config.yaml
d_shared_expert: 64
router_logit_norm: 1.0
norm_eps: 1e-05
max_steps: 5544
Below are experts of layer 5 (counted from 0) of a mixture-of-experts language model. Rows are named gate (a neuron's input weights, with its number), up (a neuron's input weights, with its number) and show model dimensions 32-63. Each number is 128 + 32 x the weight over its row's rms, rounded and kept within 0 to 255.
Before each expert's rows: a language model's description of what the expert responds to. This comes from a sample of Wikipedia text that the model never trained on.

# expert 19
Description: Line breaks, opening quotes
gate2 [214 145 132 112 101  98 121  45 114 169 147 126 137 207  74 109 110 171 122 207 143 100 164 132 116 127 144 114 161 134  93  90]
up2 [193  75 111 156  80 117  97 116  97 151 140 149 162 105 131 148 126 136 117 147 149  95 159 117 155  89 171 156 121  81  79 137]
gate3 [146 153  97  67  98 119 115 156 148 109 135  77 169 162 154 131 134 144 114 146 139 110  73 140 118 152 154 118 129 207 103  85]
up3 [147 119 103 111 165 133 106  57 190  73 128  98 100 164 154 117 131 142 144 130 100  97  75 153 128 111 125  70 150  96 137 153]

# expert 38
Description: Personal first names
gate0 [ 99  94 199 120 170 132 108  98 209 117 131 117 138 116 138 159 115  67 142  84 182 115 134 109 106 128 168 115 194 104 145 127]
up0 [174 113 140 107 114 156  68 109 141 114 112 107  98 129 163 116  97 163 130 125 176 130 115  88 136 104 132 123 109 101  90 131]
gate1 [ 86 128 143 130 161 129 115 140 164  83  63  62 170 151 146 194 148 117 166 137 161 120 190  90 177 134 134  80 103  79 129 136]
up1 [ 81  80 141 112 200 114 128 147 134 126 133  30 148  91 162 204 131 121 150  58 150 117 117  77 175 119  97 129 115  65 119 128]

# expert 8
Description: Mid-word syllables, table ends
gate0 [115 137  82 146 121 151 122 183  80 124 118 101 152 122 114  91 144 121 112 179 134 115 206 147 163 124 144  59 125 117 174  45]
up0 [165 164  85 119 124 150 113 134  91 150 111 110 158  84  97 120 166 117  79 139 131  57 162 114 178 101 108 129 159 119 146  81]
gate1 [138 162 149 135  69 143 107  96  93 205 117 129  73 108 156 170  73 137 161 143  71 168 163 180 145  98 133 119 123 129 117 117]
up1 [ 91 160 142 156 112  92 113 101 112 131 105 138 148 107  93 130  86 141 161  98 122 120 165 111  99 103 150 194 136 100 143 109]

# expert 46
Description: Place and name pieces
gate0 [105 180 134 162 129 156 154  76 124 131 116 143 110  92 162 128  87 194  72 134 153 104 129 164 109 133  86 101 147 110 130 145]
up0 [100 118 159 162 124 151 154 147 119 197 132 149 153 143 202 126  86 175 116 127 109  95 150 147  82 145 120 125 140 147 167 131]
gate1 [141 110 133 129 127 157 118 133 173 121 178 205  98 115  83 144 143 144 170 120  84 166 132 148  98 174  77 153 111 131 119 133]
up1 [107 122 144 101 114 120  89 148  50  97  85 114 131 137 157 131  56 173 120 134 131  84 103 161 125 144 199 211 147 124 146 135]

# expert 30
Description: Nationality and place words
gate0 [ 99 105 158 133 167 129  94 151 101 106 131 109 167 174 156  93 118  77 152 102 193 149 152 117  73 108 133 146 132 125 104  88]
up0 [170 153 166 109 140 103  37 138 146 103 116 123 141 173 117  92 144 122 133 133 133 111 109 120 145 135  62 137 137 129 125 149]
gate1 [118 120 141 136 134  70 160  89 138 172 163 140 158 140  78 167 135 155 195  97 131 111 182 156 132  63 146 118 110 101 154 161]
up1 [ 83 192 126  62 102  89 198 152 130 134 137  69  92 108 145 139 141 109 122  69 124  81 165 139 125 129 123  97 160 155 152  91]

# expert 55
Description: List commas and of
gate0 [133 130  81 136 157  94 141 125 126  83 136 101 126 131 126 128 138 118 143 120 149 123  81 127 145 114 124 166 119 131 144  52]
up0 [147 143 110 165 116 135 149 134 123  57 126  90 147 107 119  99 127  85 150 118 169  99 126 146 102 164 132 169  90  94 137  94]
gate1 [125 144 137 109 123 105  97 141 103  97 127 124 200 119  90 120 121 147 129 129  83 121 178 156 141 119 138 140 130 108 134 115]
up1 [133 136 109 116  48  58 158 136 170 118 158 105 151 157 186 163 130 112 127 128 150 110 109  61 124 149 199 119 136 149 107 109]

# expert 20
Description: Spaces, periods, section breaks
gate2 [139 185 174  75 118  97 140 145 148 112 133 134 152 119 157 144 144 120 143 155 167  92 140 123 147 168 114 168 130 165 109 122]
up2 [ 78  51 167 162 131 144 123  84 130 142 135 130 136 151 123 110 145 155 108 125  87 128 152  91 105 121 145 150 134 165 152  15]
gate3 [156 151 155 111 155 132 104 122 122 134 152 131  85 110 110 174  59  88 123  96 171  85 138  86 142 110 166 125 133 165 135 118]
up3 [101  92 190 159 148 123  76 132 135  87 106 140 143 108 129 218  66  98 151  94 108  92 145 135 195 107 154 137 131  68 109 124]

# expert 40
Description: Mid-word foreign syllables
gate2 [166  97 194  83 117  95  54 136 123 137  86 179 154 155  97  88 128 134 122 160 154 112 173 133  79  77  80 151 118  99 123 153]
up2 [132 120 135 154 193  54 150 150 147 126 207 123 124 154 116 153 161 155  84 124 149 128 126 120  84 138 173 110 133 145 141 150]
gate3 [170 116  75 135  97 155 103 140 138 134 121 148 145 163 132 111 148  84 167 171 119 185 132 164 139  84 105 192 148  39 134 131]
up3 [119 119 104 188 171 155 110 200 111 105 110 146 139 155 114 113 126 138 150 127 139 168 142 129  98 141 146 163  96  86 125 135]

# expert 57
Description: Word-initial stems
gate0 [107 247 128 116 109 130 117 146 104 116 143 123 141 154 108  95 145 148 123 110  86  52 127  72 161  81  98 120 122 157 131 119]
up0 [105 124  77 126 118 108 160 143  67 123 136 109 198 160 129  72 167 182 133 156 131  80 135  83 123  79 116 102 105 174 120 123]
gate1 [146 101 147 127 148 142 137  69 141 109 100 161 157 205  93  98 168  89 129 138  79 161 104 159  70 164  91 162  91 107 124 139]
up1 [141  44 110 163  69 156  92 140 146 120 134 131  99 165 145 101 171 131 132 175 158 151 168 126 141  82 179  82 128 142 114 143]

# expert 11
Description: Sentence-ending periods
gate2 [156 184 155 125 129 144 125 122 136  80  77 139 141  94 124  88 170 206 135 101 120 113 144  83 104 144 125 174 165 102 108  58]
up2 [133  85 136 128 167 112 125  81 108 148 165 117  87 115 100 202 101  92 112 183 135  94 151 155 171 124  87  81 116 118 149 188]
gate3 [149 131 101  86 120  94 115 102 135 159  90  97  91 122 139 120  89  80 117 155 151 120 119 123  75 150  98 131 106 139 138 142]
up3 [ 87  31 165 167 142 120 125 135  34 155 111 148 150 123 140 156 143 101  56 148 147 145 121 143 143 117 159  72 146 110 149 120]

# expert 24
Description: Personal name pieces
gate0 [ 97 170  91 130 117  79 103  82 199 185 146 139 170  69 115 130 123  73 183 147 128 129 125 158 156 117  89 118  91 132 138  50]
up0 [107 162 149 163 158 113 186 189 129 106 155 173 129 170 155 120 109 125 102 176  92 173  96 137 108 134 202 185 194  88 119 165]
gate1 [108 204 153 104 119 131 134  59 122 151  59 157 164 147 100  92 141 150 127 143 105 122 120 154 134  58 160 146 128  80 135 147]
up1 [ 99 100 143 153 128 101 141  93 123 126 144  91 108 176 161 116 153 126 122 128 128 124  46 184 155 149  89  78 151 124 136 165]

# expert 48
Description: Latin taxonomic name pieces
gate0 [151 144 183 168 191 161 143 114 115 107  76 104 149 125 140 179 111  91 166 153  98 187 157 131  82 111 135 131  83 107 112 122]
up0 [164 145  78 112  86 159 151 135 136 152  97  98  85 188 148 147 149 168  94 103  62  96 179 135  83 168 151  62  94 101  99  95]
gate1 [137 144 159 109  72 122  96 102  99 151 101 194  71 215 158 175  70 107 135 109  92 132 145 170 120 145 166 126 160 118 140 130]
up1 [165  75 155 130 186 163 122 114 118 120  58 122 129 123 148 152 141 120 121 168 112 154 165  91 132 128 157 164 110 125 122 140]

# expert 13
Description: List and heading starts
gate2 [145 115 104 135 121 118 106 148 111 201 145 179 120 180 159 165 141 116 105 102 120  82 147 191 144 103 136 168 120 150 122 122]
up2 [ 95 111 102 177 159 151 133  67 119 127 120 127 120 113 165 124 101 121  71 110 119  87  89 176 194 132 119 143 137 148 105 102]
gate3 [145 187 128 112 102 172  90 151 178  78 107  95 159 130 132 160 138 234 119 174 143 125 175 141  88 165 108 161 104 148 144 104]
up3 [189 121 158 106 108 116 101 140 183  88  91 107 140 117 159 122 119 101 116 149 144 123 132 141  80 140 107 187 112 167 116  64]

# expert 39
Description: Foreign-name letter pieces
gate2 [139  54 177 139 171 137 146 148 112 133 184  82  90 140 119  69 141 129 136 135 116 132 169 107  87 152 160 136  82 149 115 139]
up2 [132 138 161 110 171 148 140  65 117 164 154 109 142  37  99 130  95 132 152 160 181  85 160 111 135 112 122 163 144 146 131 155]
gate3 [110 128 104 141 121 136 135  72  86 168 156  44 129 120  99 157 133 114 117 148 131 161 123  85 102 141 119 153 131 182 133  53]
up3 [164 144 164 140 138 136  75  87 127 100 133 118 134 210 133 156 117 170 136 128 122 185 201 155 181 101 130 111 100 112 118  83]

# expert 45
Description: Table and list delimiters
gate0 [157 158 121 168 144  91 141 107 133 147 137 150 147 135  99 166 160 197 134 150 168 150 164 142 171 115 128 142 107 114 142 119]
up0 [174 140 124 171 209 104 112 137 211 103 144 106 143  88  64 149 145 164  78 179 131 173 108 155 175 100 114 120 115  98 137 148]
gate1 [159  82 102 138 174 172 121 140 149 114 146 154  97 124 110 159 148 121 144  91 151 163  81  99 116 165 129  93 131 100 113 123]
up1 [152  89 122  77 100  83 136 107  35 129 104  70 132 191 149  80 149 125 132 194 160 157 149 110 127 173 122 129 132 137 100  82]

# expert 35
Description: Location prepositions
gate0 [ 99 151 154 113 154  77 128 132 101 144  90 133  87 125 138 113 144 112 103 147  73 137  83  93 135 135 146 134 161 168 141 103]
up0 [135 100 175 137 114  65 120 151 144 136 114  87  90 139 114 155 103  94 103  64  96 128  91  66 131  98 164  96 141 175 115 181]
gate1 [149 169 148 147 102 116 121 113 140 106  95 120  77 126  85 186 138 128 177 150 206 127 184 142 114 146 152 163 132 167 171 136]
up1 [116 198 125 136 116  99 120 146 155 110 125 134 153 148  91  64 101 177 126 165 168  86 120 137 126  95  91 134 115 100 105 157]

# expert 14
Description: Word-initial capital fragments
gate0 [107 126 146  73 128 121 188 158 123  98 151  94 114 162 164 195 102 149 114  93 151 119 149 126  83 111 136 128 106  88 142 103]
up0 [ 73  94 134 142 138 151 184 158 126 133 140 117 161  90 167 230  84 153 147  93 153 131 148 107  84 107 153 139 104 115 102 121]
gate1 [131 137 175 125 126  97 113 119 130 113 138 145 131 160 101  89 102 143 125 127 173 118 153  79  93 180 129 116  98 139 127 108]
up1 [112 143 196  95 124 189  64 164 179  79 156 147 106 146 176 113 155 150 176 109  96 112 136 121 117 119 124 112 158 157 137  98]